Experts of a small language model.
Size: 9 layers, width 512, 132M parameters.
Experts: 40 experts in each of 9 layers, 128 SwiGLU neurons an expert, 2 picks a token, a sigmoid router, a shared expert of 256 neurons.
Training: a variant of SOAP for the experts, 463M tokens, 3775 steps.
Below are experts of layer 2 (counted from 0) of a mixture-of-experts language model. Rows are named router (the router's row for the expert), gate (a neuron's input weights, with its number), up (a neuron's input weights, with its number), down (a neuron's output weights, with its number) and show model dimensions 384-447. Each number is 128 + 24 x the weight over its row's rms, rounded and kept within 0 to 255.
Before each expert's rows: a language model's description of what the expert responds to. This comes from a sample of Wikipedia text that the model never trained on.

# expert 29
What it handles: Relative and referring words such as that, which, who, it, latter, plus sentence-opening connectives such as However, But, Since.
router [166 106 127 160 189  98 122 107 136 159 117 125 143 171 136 139 138 185 151 139 147 100 144  83 155 139 127 167 105 125  95 102 145  90 105 124 129 115  97 122 106 145 140 165 144 148  60 109  92 146 121 115 113  95 117 127 134 120 131 125 124 109  61 147]
gate0 [130  93 101 149 142 101 113 152 159 127  91 131 167 173 160 105 129  98 121 124 121 119 118 118 133 109 108 115 113 128 136 104 146 143 131  86 156 147 150 138 202 199 153 111 101 152 123 128 151 170 159  91 107 139 156 128 120 151 161 114 149 128 128 142]
up0 [148 125 147 135 132 103 126 130 151 151 109 122 155 122 105 133  95 127 110 131 129  83 132 145 116 110 124 152 156 129 110 163 120 109 149 112 155 125 142 155 168 141  88 112 140 137 114 140 175 118 121 122 142 155 149 123 117 166 129 119  96 154 149 155]
down0 [124 167 149 123 122 121 121  94 144 107 120 157 158 128 112  96 101 159 131 120  99 125 151  88 138 132 113 144 122  87  81 104  97 120 139 138 111 139  94 154 111 159 136 131 122 129 153 157 137  97 143 174 154 157 127 125 146 136 124 125  93 118 113 147]
gate1 [158  93 136 123 116  96 159 132 128 170 149 124 128 150 112 151 168 151 146 152  88  99 138 167 189 125 128 122 110 110 138  70 144 120 153 106 132 151  86 126 138 126 119 126 191 120 131 115 138 110 135  89 137  98 105 170  97 105 144 121 131 140 109 168]
up1 [121 147  88 143 127 127 136 124 123 130 119 146 141 105 132 116 108 149 138 125 101 162  87 161 166  97 113 127 103 124 107 152 108 134 116 114 173 129 136 159 114 153 110 113 156 114 116 120 154 183  99 120 112 143 117 115 110 109 108 131  51 115 125 114]
down1 [109 128 103 138 148 126 152 143 134  52 140 137 133 107 139 134 144 148 130 116 136 175 143 177 135 137 120 119 154 116 158 121 123 165 121  93 112 134 126 131 146 104 133 114  97 157 132 101 138  96  81 115 124 124 122 136 158 107 103  80 102 105 163 118]
gate2 [106 101 132 149 105  98 131  97 196  98 171 115 126 129 146 141 106 130 120 125 138 104 122 108 120 154 123 111 161 141 150 149 120 130  91 105 126 157  94 148 129 148 112 116 152 142 151 160 105 147 100 121 136  79 106 149  89 156 117 132 159 143 166 106]
up2 [153 139 166 102 149 148 129 157 137 135  72 139 170 114  95 146 128 150 151  76 130 165 121 119 135 119  94 129 128  93 159  98 107 147 129  89 130 133 176 104 144 152 108 133 102 114 179 102  89 108 166 140 140 141 128 134 140  93 129 107 164 114  79 125]
down2 [153 131 123 112 110 141 114 142 115  76 121 152 136 123 102 156 128 154 156 142 124 202 143 134 185 121 114  81 134 142 134 167 166 162 129 148  95  79 150 139 125 147 117 147 130 153  85 157 111 124 110 124  87 138 150 138 110 159 139 128 105 133 151 141]
gate3 [145 136 119 121 166 112 151 101 126 148 131 130 119 111  97 112 117 109 112 143 129 113 102 161 109 165 113 141  98 111 138  99 113  92 148 139 135 144 135 125 126 140 104 110  99 145  90 155  75 136 119 110 138 111 122 105 101 112 128 153 111 133 117 146]
up3 [130 115 128 114 149 126 114 126 139 123 124 119 122  94 146 118 100  63 114 117  95 115 120 134 127 165  85 128  93 148  90 138 126 155 104  86 137 136 133 123 124 124 154 119 172 174 127 158  98 128 171  95 150 144 113 133 141 123 150 138 168 169 110 110]
down3 [105 131 116  96 124 170 146 166 141 122 152 108 120 114 114 174 152 138 131 108 138 110 126 126 118 132 103 128 126 129 131 117 106 114 191 143 167 101 129  88 158 132 165 138 115 156 143 135 125 147 136 171 114 150 112 134 149 141 119 110 134  79 161  84]
gate4 [111 106 113  94  98 137 145  66 137 124 127 115 129  89  93 129 133 112 100 139 103 158 104 153 144 132 104 142 129 107 126 145 171 143 130 142 178 111 160 104 137 125  96 147 134 134 114 114 119 101 105 126 138 131 105 137 135 186  92 150 133 161 136 124]
up4 [164 129 145 150 117 151 120 111 116 178 145 117  98 127 113 127 124 118 150 140 149 125 177 113 116 153 144 143 170 131 130 104 147 132 107 140 120 108 109 104 122 137 155 164 116 140 138  69 133 112 148  94 142 119  97 150 125  84  76 119 128 111 109 113]
down4 [154 121  90 129 166 181 125 139 174 111 128 154 112 137 123 127 109 156 165 143 138 125 142 134 142 115 147 142 115 102 129 121 102  98 116 159 118 151 101 102 126 142 111  92  73  78  70 104 131  51 113  96 121 100 148 157 157 126 169 141 132  92 131 115]
gate5 [109 142 155 143 151 134 116 130 158 142 138 186 152  89 146 130 148 152 111 122 178 115 128 135 163 108  99 115 117 159  90 131 149 101 114 117 140 116 118 106 116 107 160 104 134 116 170 121 116 112 140 124 134 105 121 114 114 101 115  84 131 123 154 111]
up5 [146 118 116  86 150 115 115  94 104 127 168 178 139 159 164  87 153 123  96 101 110 113 112  77 121 128 135  90 135 139 123 131 128 139 104 133 129 102 113 157 150 135 133 120 121 128 135 132 119 157  98 135 158 106 149 160 149 119 164 110 164 120 127 118]
down5 [145 147 125 117 129 112 129 106 121 133  91  99  85 193 163 129 108  87 112 177 116 117 153 118 133 135 140 173  91 130 122 130 109 168 165 128 106  99 105 154 174 103 141  87  83 116 113 134 164 144 144 115 143 120 104 151 132  95 140 128 123 145 144 115]
gate6 [ 92 111 145 114 132 115 116 116 170 157 118 160  95  95 128 100  69  78 135 127 126  94 124 109 139 137 137 112 142 120 135 123 160 133 136 134 141 138 113 105 137 163 102  83  94  88 120 139 137 136 120 135 104  67 100 134 130 145 142 118  75 152 128 154]
up6 [140 132 128 164  95 119  99 143 149 152 146 110 124 141 128  84 141 162  96 151 107 160 113 152 109 152 123 144 150 111 138 138 112  91 119 111 139 102 130 128 123 103 171 153 159 130  88 152 149 114 140 124 146 153 125 126  90  99 160  99 146 127 126  80]
down6 [149 122 142 125 153 101 114 139 115  61 102 162 159 133 139 156 121 114 130 191 111 133 105 150  86 169 164 105 136 111 179 125 138 129 100 123 144 113 158 124 199  86 132 156 106 108 117 131 126 131 127 142 110 124 113 122  93 113 142  88 114 153 119 143]
gate7 [139 125 118 135 140 117 180 111 126 168 120 106 132  89 132 124 134 110 110 150 124 168 172 155 128 110 100 168 137 134 139 121 109 186 153 106 113 154 149  70 153 118  96 146 125  97 122 155 106 128 127 110 122 142 139 155 162 132 117 151 147 144 148 141]
up7 [101 116 126 107 154 154 111  88 149 132 128 152  87 127 146 163 131 151 121 168 129 117 118 129  98 142 151  96  79 148 139 112 155 139 118 110 112 121  81 105 141 130 162 158 143  81  98 119  98  97 129 154 104 115 125 132 120 154 153 114 136  90 119 106]
down7 [146 120 168 139 150  99 129 120 141 133 165 170 163 104 120 124 157  96 137 129 130 100 116 113 151 167 116 122 107 101 140 146 158 150 118 106 109  88 161 117 179 113  83 173  85 165  86 152 154 194  81 165 116  93 116 162 131  98 142 135 144 177  79 149]
gate8 [164 175 124 169 180 120 136 193 128  79  96 156 141 141 111 161 105  90 120 163 138 109 148 144 118  84 114 139 102 129  72 103 130 145 112 143 139 129 115 109 134 104 108 116 155  80 122 123  87 138 120  94 104 116  65 135 122 106 117 150 131  97 180 130]
up8 [154 166 162 129 136 106 123 148 123 172 172 137 147 135  93  88 112 151 121 159 128 176  93 137 109 132 185 139  91 156 152 101 120 138 135 182 104 112 162 100 126 105 108 118 202 102 127 125 104 125 135 118 132 125 134 120 144 123  99 125 134 116  85 127]
down8 [147 140 112 142 106  57 117 110 110 118 174 129  87 158 159 108 149 133 151 158 118 104 131 173 112 130 121 106 141 145 114 125 139 141 142 148 119 127 131 129 124 136  88 170 148 136 125 139 170 125 111 126 120 129  70 144 149  88 100 142 109 135  96 138]
gate9 [101 106 128 178  98 137 125 138 129 114 164 130 167 138 136 120 154 146 142 132 122 142 133 130 146 123 166 129 115 173 123 119 148 129 137 155 132 125 135 117  61 126 105 132 148 122 128 128 173 132  74 148 130 157 112 106  89 110 149 117 118 127 144 102]
up9 [159 118 165 103 143  90 105 112 130 119 151 116 135 120 139 135 138  85 148 114 138 127 128 117 125 140 130 137 135 145 149 110 129 154 113 120 166 127 176 130 154 127 108 158 114 120 113 129 106 125 158  94 106 140 104 134 139 147 116 148 140 164 132 134]
down9 [136 109 144 117 114 160 130 110 126 114 125 123 110 123 179 153 151 111 134 178 133 110  44 112  98  97 162 160 125 126 145 153 123 127 108 137 176 158 162  77 154 147  97 116 120 120  96 109 110 117 127 129 113 142  97 158 142 123 148 140 146 127 136 149]
gate10 [143 149 108  99 139 112 163 142 141 147 124 126 136 112 132 159 136 140 115 157 109 174 111 147  95 156 107 131 136 169 169 118 118 145  87 126 114 102  79 123 133 156 105 138  81 157  94 138  86 150 138 121 134 146 140 127 127 138 110 172 114 128 155 127]
up10 [156 123 108 175 110 122  77 112 141  95 163 144  71 158 114 126 111 132 151 113 114 100 122  78 107 135 117 122 141 127 135 155 145  92 130 131 130 111  98 198 148 100 183 123  90 116 104  91 126 147 108 160 124 129  99  98 136 142 125 114 144 142 126  97]
down10 [143 124 126 150 140 156 144 118 103 103 128 153 133 144 125 114 103 148  95 184 192 130 150  96 128 123 137 112  96 157 104  87 125 153 161 126 101 139 169 146 165 143 149 125 114  84 130 103 107 115 114 161  96 124 171  93 145  94 141 159 107 131  63 121]
gate11 [124 136 124 129 117  88 132 136 135 115 128 106 138 116 140 119 142 151 120 150 148 148 110 133 156 152 146 122  81 104 103 134 137 124 114 113 100 108 167 134 119 115 137 154 105 108 155 113 148 110  94 143 115 122 118 132 139 119 138 120 150 127 123 136]
up11 [174 146 120  73 179 128 116 102  66 109 110 156  99 122 115 121  95  87 136  73 114 135 164 149 110 120 130 112 144 188 116 148 160  78 126 141 144 112 107 150  93 143  91  99 119 169 160 153 106 101 132 132 127 156 155 131 121 165  92 140 162 119 113  91]
down11 [142 152 105  77 146 126  74 112 118 142 194 139 104 134 110  98 178 144 111 116  81  91 130 108 103 129 134 109 124  91 115 102 125 113 113 185 152 114 151 148 122 114 139 129 101 131 110 116  96 120 142 125 144 152  95 138 141 143 128 111 139  89 151 133]
gate12 [123 137 166 147 147 102 158 138 132 139  83 111 125 145 168 124  98 111 140 147 136 125 132 182 111 110  96 142 141 106 150 168 140 191 119 147 103  88 131 181 164 130  64 130 144 109 132  69 124 140 125 138 173 118 116 137 136 148 175 124 149 155  96 106]
up12 [136  76 158 125 155 135  94  77 131 101 119 127 159 150 124  90 102 111 196 154 140 111 154 123 122 121 148 174 123 102 122 131 134 119  87  83 118  71 143 105 119 149 122 155 110 116 170 154 125  72 116 171 136 176 147 146 104 111 110 117 117 109 166 119]
down12 [129 124 124  93 157 183  97  99 123 137 100 127 112 121 141  72  83 147 127 111 135  95 124 103 156 159 147 154 135  91 140 128 122 139 105 145  93  97 167 154 127 140 159 148 108  70 160 133 105 108 121 163 125 161 117 107 144 155 103 161 103 127 134 123]
gate13 [128  86  87 105 137 123 144 124 132 117 151 135 151 124 138 142 145 114 174 120 110 102 107  85 127 134 126 139 143 100 135  96 148 118 124 108 151 143 136 116 128 127 140 127 142 132 127 110 150 109 156 158  88 121 144 109 137 156 105 124 131 125 152 157]
up13 [116 126 134 117 121 151 127 101 128 113  85 158 132 124 144 133 127 137 137 141  92 152 129 122 131 134 103 137 136 143 117 145 164 126 110 129 140 103 125 163 114 123 102 113 117 136 143 167  97  68  90  99 131 125 103 141  99 123  97 123  93 121 150 117]
down13 [143  92 126 146 148 152 125 136 133 145 135 104 137 156 121  96  63 103 149 130  44 120 114 163 133 145 114 154 109 156 109 127 129 155  94 182 159 102 164 139 153 183 156 159 141 118 124 138 133 159 123  96 116 177 143  91 113 107 140 125 159  85 117 145]
gate14 [ 86 123 146 142 136 134 124 133 130 130 131 136 165 130 130 101 166 156 116 152 134 134 138 112 142 125 150 142 144 163 132 163  99 153  93 132 132 125 127 103 141 134 144 106 132 143  71 109 122 113 136 114 133 143 107 172  84 140 125 133 119 111 110 111]
up14 [138 134 118 135 166 134  91 122 134 163 153 145 147 104 133 127 113 136 180 128 125 111 150 130 128 137 132 111  85 127 139 156 138 123 131 128 160  84 125 148 115 121 142 141 138 154 119 120 141 133  94 124  96 151 147 167 116 120 149 118 125 116 207 109]
down14 [123 128 131 156  88 114 101 123 141 146 132 106 121 156 144 135 123 129 131  71  91 156 148 104 149 111 134  80 151 105 119 132 108 116 112 113 143 129 169 119 169  89 124 153 119 108 119 138 176 139 111 135  68 127 128 130 144 159 125 127 135 150 153 130]
gate15 [140 132 118 118 165  89 139  97 174 152 149  83  95 121 130 108 144 122 143 163  68 127 167 112 168 146 147 151  86 142 129 153  96 148 123  84 150 139 147 127 166 133 143 126 128 110 110 144  94 117 103 174 110 155 117 158 110 106  90 125  90 135 119  94]
up15 [127 170  85 121 125 152 101 119 107 107 145 166 175 125 116 112 138 126 139 103 156 130 131 148  89 117 138  96  91 116 137 173 142 127 119 165 152 125 160 163 143 113 136 111 104 122 144  98 134 111 138 127 106  83  93 140 143 109 119 152 156 125 159 163]
down15 [136 159 139 114 161  65 148 154 115 105 151 154 129 146 132 125 125 138 102 106  93 125 175 117 122 129 113 164 128 136 125 132 140 143 125 144 135 131  95 128 164 157 174 139 142 122 160 151 108 137 163 143 120 132 144  98 120  98 149 120 173 133 101 136]
gate16 [104 140 109 149 159  94 147 108  76 137 111 119 158 137 123 125 100 113 157 132 121 117 161 126 125 150 115 164 117 138 144 157 120  95 111  89  79 103 133 148 113 138 104 163 119 119 109  88 109  99 111 127 164 120 105  98 120 149 112 102  84 118 137 174]
up16 [106 168 108 180 150 137 133 137 114 123 136 111 127 167 132 109 124 144 154 109 132  86 116 151 115 146 122 173 106  94 132 127 147 109 165 131 122  93 126 147  93 135 107 123 121 128 149 138 151 114  73 136 147 131 122  97 106 148  85 133 112 135 135 176]
down16 [148 146 150 109 113 140 174 134 107 128  87 113 159 120 139 127 135 155 166  90 110 159 150 114 126 118 120 116 143 135 170 150 103 192 102 142 158 149 115  95 127 162 117 120 124 137  75 121 106 132 134 132 144 143 116  87 131 166 148 156 145 138 123 133]
gate17 [ 86 132 141 116  88 108  88 155 143 132  74 117 123 112 167 133  93 153 147 122 111 140 106 157  96 136  73 152 126 104 147  97 146 139 134 137 143 100 176 117 132 141 134 128 111 132 126 124 145 127 172 152 154 112 102 143 144 102 190 178 149 182 151 134]
up17 [110 136  87 118 116 157 159 100 105  97 124 147 125 155  78 109 119 101  97 123 117 143 163  86 176 138 163 108 160 150 159 105 102 145 143 141  97 129 121 156 149 113 125 157 166 139 100 160 107  95 102 109 115 134 177 104 121 119  99  96 160 113  94 116]
down17 [124  95 136 122  96 165 165 132 135  72  67 131 136 112  79 141 120 126  84 109 128 114  75 124 129 119 147 107 125 140 130 117 104 122 150 104 139 165 121  96 136 116 144 171 179 167 115 152 133 133 134 151  83 186 141 128 141 156 109  79 143 138 115 140]
gate18 [162 158 148 169 145 100 127 145 122 147  90 127 142  85 159 125 116 127 123 154 119 101 139 120  94  97 180 104  96  85 163 113 138 120 135 134  81 172 127  98 101 132 137 158 107 150  90 153 114 115 138 129  98 126 121 126 120 131 141 152 116 109 102 137]
up18 [111 148 129 143 133 119 127 114 125  99 115 125 102  81 177 105 110 111 164 130 139 130 136 135 107 130 134  96 132 133 156 135 158 133 135 137  95 154 130 139 118 144 143 127 100 154 139 131 102 132 143 151 113 148  99  99 130 119 201 160 104  88 104 118]
down18 [127 115 120 122 151  98 157 127 136 133 157 122  78 134 137  83 149 138 135 138 167 112 123 154 100 165 144 162 112 130  95 153 145 103 166 113 144  79 145 131 110  90 148 130  96 119 142 177 153 124 166 144 129 152 133 199 148 163 145 105 127 138 137  71]
gate19 [138 154 138 132 101 155 117 138 147 146 128  95 137 146 143 134 201 139 114 123 136 107 142 149 125 110 161 162  76 122 149  99 105 129 128 191 114 106 139 149 126 123 160 175 140 141 140 143 137 150 157 156 153 161  90 124 107 102 149 124  99 128 136 138]
up19 [105 157 130 133 168 130 115 155 133 145 110  92 147 114 141 147 130 144 140 144 135  89 140 153  77 141 122 151 145 137 139 106 108 123 118 171  98 122 173 106 118 120 119 152 158 146 132  91 147 148 156 142 186 178 123 142 134  97 146 140 120 106 101 131]
down19 [134 128 137 141 136  97 136 118 140  92 142 117 170 134 149 127 157 158  98 127 167 105 165 148 114 127 108 109 199 139  93 107 125  90 156 107 131  92 112 151 148 129 118 149 167 151 163 117 137 103 125 110  98 147 104 151 143 110 124 106 130 139 177 112]
gate20 [114 103 109 105 125 118 167 105 142 146 113 142 157 140 170 149 150 139  94 102 143 114 151  83 115 131 139  98 143 107 141 144 122 104 170 102 171 151 106 111 134 128 136 146 128 114 159  90 104 132 137 179 136 131 148 108 118 135 150 144 146 100 137 109]
up20 [140 121 170 104 138 131 152 148 110  88 120 166  68 135 169 110 121 126 101 117 119 153 114 124 169 150 160 118 136 124  80 125 162 144 136 124 163 139 142 104 136 172 146 133 108 145 137  98 114 158 162 120 132 105 109 132 140 129 154 120 161  96 114 106]
down20 [122 139 127 101 114 144 132 131 108 147 173 172 135 131 130 141 142  96 164 114 144 159 147 145 127  87 137  97 100 148 107  64 100 142 160 159 140 141 145 158 152 145 122  82 165 114 132 123 117 132 100 107 136 145 142 124 135 145 146 173 135 150 103 133]
gate21 [128 132 125  84 138 127 150  91 106 139 149 153 135 173 157 117  60 100 133 138 147 143 138 114 112 132 137 122 139 132 183 122 138 145 118 105 134 138 110 180 159 116 176 172 126 129 128 108 119 121 136 121  91 201 124 152 142 137 106 146 126  98 124 115]
up21 [139 113 128 146  93  95 124 149 119 143 117 126 120 108 164 111 107 139 195 129 104 131 121 136 136 129 142 126 144 167 115 133 131 138 145 165 132 111 153 149  97 122 151 150 134 142 121 157  92 126 102 145 178 176 110 104 130 140 102 141  99 138 120 162]
down21 [117 107 117 149 127 123  94 133  99 186 136 123 153 136 131  79 171 116 129  96 100 150 140  94 135 125 121 106 117 105 160 139  73 169 149 150 142 146 139 156  77  94  74 142 173 154 138  96 139 114 128  65 115 158 144 105 118 136  97 149 115 143 121 167]
gate22 [134 148 190 123 119 127 144 144 116 114  91 135  83  85 145 114 129 153  65 103  79 118 152 151 132 165 136 140  95 169 140 119 151 149 151 153 158 135 148 120 137 124 141 150 136 158 153 128 128 166 135 113 119 152 144 173 112  55 106 144 138 144 166  96]
up22 [148 146 123 170 112  76 122 134 119 166 108 157 112 103 111 154 132 115 116 141 164  68  89  98 128 131  97 159 163 154 172 100 145 140 151 103 144  99 112 121 121  99 103 150 146 143 157 125 139 150 135 120 127  94 162 142 123 163 137 138 151 143 102 117]
down22 [124 108 157 105 135 142 141 134  78 174 116 121 146 106 149 104 125 125 132 141 157 109 110 128 137 107 138 139 163 135 163  66 106 142  96  99 125 122 117 139 110 138 182 150 119 143 126 123  97 156 109 148 127 147 142 141 112 111 114 171 154 169 142  91]
gate23 [128 138 192 135 133 131 112 115 144 117 141 120 162 119 153 155 142 137 121 123 158 122 121 122 114 127 114 159  96  82 165 115 131 155 204 113 104 134  58 100 133 106 119 108 131 142 129 128 139 120 170 171 114 168 152 145  88  76 115 119 137 142 154 143]
up23 [115 132 114 157 167 118 125 160 145  92 129 145 115 138 117 126  99 105  96 132 101 143 124 118 117 143 148 108 138 145 142 101 116  89 119 132 174 169 143 122 124 124 148 121 165 117 108 134 106 144  90 106 142 126 124 121 143 137 153 131 148 116 137 138]
down23 [128 106 141 130 113 120 136 155 134 104 105  93 144 152 151  98  91 109 142 135 120  86 135 132 167 131 137 128 131 125 100  94 126 127 163 124 152 112 115 131 106 154 131 100 128 149 137 155 128 166 110 128 181 116 140 130 118 131 151 132 119 103 103 103]
gate24 [128  94 133 109 112  87 155 119 112 155 157  84 184 116 109 121 159  86 135 141 121 157 129 133 104 111 141 129 134  93 133 170 112  70 134 125 139 141 147 152 115 144 101 150 109 176 152 110 118  97 122 120 141 107 170 117 107 129 165  74 122 132 108 119]
up24 [149 158 140 118 137 140 158 173 138 137 106 137 103 134 107 138 136 144 113 171 152 144 104 163 156 163 104 142 116 155 140  85 125 108 151 126 123  86 149 109 117 139 175 126 165  79 128 116 110 140 127 163 152 133  91 146 140 104 111 131 144 106 115 164]
down24 [156 129 129 132 197 140 128 153  75 120 104 134  90 141 155 127 137 126 128  94 124 111 125 186 105 178 148 104  99 112 136 144  86 146 105 132 131 140  74 128 165 127 124 135 164 117 132 110 119 150 142 115 113 127 119 148 138  85 114 126 139 120 132 133]
gate25 [151 116 116 127 101  84 130 100 128 100 138 150 138 146 139 126 130 149 116 153 128 128 111 121 143 157 194 138 113 115 101 141 111 137 124 136 150 143 124  90 142 164 126 132  81 117  86 107 144 154 144 121 133  91 135 118 149 111 106 103 166 157 137 109]
up25 [157 107 123 100 128  99 125 169 134  99  97 146 198 131 127 181 136  94 141  86 146  93 114 128 161 111 170 114  73 116 140 124 120 134 151 100 127 151 130 135 154 129 169 152  98 134 140 137 170 141 147 101 119 140 145 128 161 147  99 103 124 121 147 125]
down25 [ 95 130 122  84 157 137 142 104 134 126 139 197 179 128 143 155 133 132 112 124 145 113 182  89 144 185 133 129 123 108  97 150  98 152 115 117  99 155 132 128 123 144 127 151 111 132 116 186 131  76 160 109 171  96  91  83 129 132 120  96 133  99 128  93]
gate26 [173 129 162 129  87 148 157 102 143 153 161 124 133 158 120 165 150 128 128 128 143 124  91 167 144 145 109 158 125 117 108 145  71 125 129  87 122  97 137 112 125 123 118 146  90 121 153 118 147  87 101 122 149 133 126 112 128 121 167 148 104 107 173 136]
up26 [119 128 116 116 139  85 126 165 127 117 142 147 114 103 146 110 130  95 129 125 127 137 140 104 100 114 141 120 136 127 115 163 174 135 111 119 156  86 111 142  88 110 119 145 126 119  79 157 130 180 119 141 120  95  99 124 141 115 129 106 107 163 107 151]
down26 [154 142 149 112 124 101  78 152 132 145 144 105 103 142 131  92 123 136 145 120  89 166 115 138  84 110 161 152 188 136 127 123  81 104 127 117 158 153 142  80 143 111 120 167 146 170  97 165 107 134 122 115 140  89 102 158 150 139 125 170 110 114 129 129]
gate27 [ 71 175 171 166 105 100 142 130 133  97 127 122 132 158 131 135 121 134 138 137 106 142 140 110 170 149 102 111 141 112 118  91 147  97  82 124 166 146 164 135 112 148 125 137 125 121 120 157 151 139 129 128 112 103 132  73  99 108 118 123 159 119 151 140]
up27 [ 95 119 149 151 113 156 115 155 177 154  95 103  77 150 138 104 129 141 123 108 123  93 127 119 158 187 125 157 134 131 105 137 121 139 168  85 116 155 139 120 101  94 119 182 137 112 174 153 110 142 160 107 141 176 102 123  99  62 135 109 168 154  94 119]
down27 [138 118 148  93  99 133 147 173 122 103 112 115 146  94 108 131 142 139 108 126 100 123  94 146 142  98 141 143 176 121 112 135 140 140 138 125 120 157 127 114 100  96 188 142 110 103 134 135 104 108 139 159 164 155 108 181 151 167 111 142 149 106 109 126]
gate28 [ 95 124 143 157 130 130 138  97 129 165 151 146 126 137 122 117 125 140  89 119 100 121 166 135 117 191 105 128 161 161 133  86 118 136  90 106 144 161 115 120 114 122 114 132 145 125 121 118 112 147 103 115 113 102 125 146  94 106 132 136 152 149 130 140]
up28 [ 84 165 145 126 100 120 134 146 153 159 130 117 134 129 125 112 101 135 144  99 121 114  99 132 138 116 126 155 136 127 160 121 127 145 129 120 126 119 128 117 103 127 142 136 133 138  98 111  98 114 108 120 138 147  86 116  88 124 130 165 103 125 151 136]
down28 [149 162 115 121 121 114  90 122 120 104 136 124 123 124 128  85 117 135  98 145 111 104 187 165 118 159 130  96 135 125  98 141 114 122 121 106 150 136 180 120 102 144 138 148 139 146 118 127 118  79 109 142 142  82 121 143  58 171  90 159 107 142 176 131]
gate29 [143 130 140  70 122 131 165  96 128  86 137 103 118 156 134 124 145 137 144  96 116 143 145 142 107 138 130 138  94 139 103 118 135 123 111 144 124 119 124 109 159  88 142 153 133 160 109 171 163 148 133 160 137 157 121 149 149 114 162  91 159 141 170 130]
up29 [137 142 126 104 144 142 105  83 129 103 130 140 142 141 127 155 136 133 154 115 134 139 120 165 164 133 124 142 136 120 139 160 115 145 112 170 116 132 154 121 189 103  98 133 118 149 134 118 144 142 119 141 137 127 118 149 138 159 123 108 122 139 155 146]
down29 [154  99 111 148 103  95 151 103 149 130 119 134 122 123 115 130 117 129 117 118 104 128  97 135  83 111 127 107 142  91 122 141  80 157 153 111 174 128  83 101 127 141 157 137 156 105 118  98 117 114 130 197 126  82 129  98  93 169 164 145 112 111 138 111]
gate30 [157 123 131 168 101 100 161 136 104 159 117 109 112 153 148 124 134 109 181 103 158 180 137  95 146 132 154 133 189 116 172 156 115 121 114 146 168 161 131 156 129  93 108 115 134 149 118  99 105 176 135 109 132  83 111 103 168 102 123 140 154 148 141 166]
up30 [134 130  94 113 116 118 121 117 139 124  88  92 150 138  91 136 152 130  96 140 129  82 178 125 139 123 105 151  81 105 123 111 123 130 144 128 129 142 162 122 141 130 119 123 138 131 148 146 103 106 149 110 155 126  93 200 168 141  99  97 122 134 148 149]
down30 [ 89 110 143 180 127 125 143 112 151 129 140 112 154 110 124 110 132 116 123  90 126 101 111 123 115 149 148 135  93 138 143 147 151 113 124 107 133 111 164  90 149 162 124 108 170 138 195 109 148 130  95 119 137 114 156 177 127 145  81 125 154 138 159 109]
gate31 [129 169  92 149 133 121  80 121 162 149 124 132 147 114 124 132 163 132 130 132  87  88 106 197 109 106 109 149 116 142 132 114 140  83 126 155 123 106 135 124 130 136 147 116 165 113  96 129 120 150 115 156 153 154 117 155 172 108  86 127 134 150 166 110]
up31 [153  85 103 146 129 104 150 108 135 110  98 140 151 155 181  78  99 115 117 121 125  96 133 176 144 126 100 109 101 125 113 133 127 114  78 100 135 168 132 111 125 136 134 157 108 141 145 121 116 119 148 142 147 119 126 127 110 141  85 102  73 115 106 119]
down31 [ 81 134  93  88 150 117 129 139 106 120  78 125 203  89 114  91  85 171 156 189 139 131  91 108 124  81 186 159 117  93 148 145 110 136 150 145 143 154 149 135 153 142 107 142 139  97 136 120 118 135 135 147  84 169 160 131 125 145 107 102 116  94 159 112]
gate32 [150 133 126  90 118 132 127 127 100 140 155 117 117  94 146 133 171 125 138 128 164 102  79 120 105 129 135 118 140 156 158 139 137  91 115 105 143 146 146 135 147 142 131 144 156 147 132 156 157 106 139 132 124 147  95  96 105  75 125 128 116 107  93 122]
up32 [141 107 145 114 136 154 124 150 130 134 148 158  88 121 142 132 155 155 143 112 164 115 102 118 128 147 142 120 118 149 150 136 110 118 159 106 113 131 184 101 138  83 124 172 160 156 121 101 150 134 154 105 113 170 111 157 114  99 124 119 131 123 140 107]
down32 [ 90 102 159 109  91 194 118 154 114 110 120 141 152 172 184 114 110 144 160 109 137 118 150 167 119 132 101 123 105 138 137 113 151 109 167 117 100 104  95 120 131 144 108 126 165 109 122 105 150 118 134 111 130 128 101 149 121  90 157 106 131  91 144 157]
gate33 [140 100 140 130 149 126 111 140 125 105 105 137 132 119 121 137 143 117 118 105 106 120 118 150 115 157 150 138 120 122 165  92 136 110 158 102 103 133 117 112 139 119 113 171  89 137 130 151 123 130 139 102 120 111 157 140 117 168 161 107 160 143 104 113]
up33 [149  90 164  96 134 153 104 119 156 139 142 106  82 145 132 146 137 176  82 146 165 153 132 104 125 117 112 142 153 158 133 143 162 122 100 126  88 131 165 144 131 124 122 141 161  83 133 126 122 127 147 155 101 130 136 157 121 135 124 115 117 126 119 135]
down33 [ 87 102 111 147 145 173  97 127 113 137 125 117 122 143 122 124 152 160 132 139 153 171 132 135 119 119 106 180 190 155 147 132 124 147 112 143 121  96 134  99 129 130 131 133  83  90 107 140 163 130 110 147 106  98  87 145 153 123 154 118 126 100 126 126]
gate34 [102 134 137 103 140 108 145 139 102 131 110 140 153 122 116 189 133 147 115  98 103 141 134 145  79  80 107 103 132 115 114 106 150 104 168 158 117 100  94 132 146 129  78 130 129 120 144 115 132 152 127 131 159 119 119 125 142 108  99 150 153 139 137 133]
up34 [ 79 137 148 106 116 145 110 154 126 141 154 114 101 120 160 162 156 167 162 130 126 158 125 151 143 124 112 169 121 119  92 136 138 121 110 152 137 135 114 143 129 115 119 121 120 131 155 148 123 112 102 103 121 157 109 152 150 119 101 147 126 121 161  96]
down34 [128 147 131 121 132 131 143 107 131 104 156 133 140  87 155 145 163 135 107 142 111 123  79 113 145 148 107 121  51 119 110 114 113 112  89 126 132 137 154 110 102 166 153 126 143 129 115 161 181 138 123 146 141 109 101  94 115 172  99 104 102 132 170 165]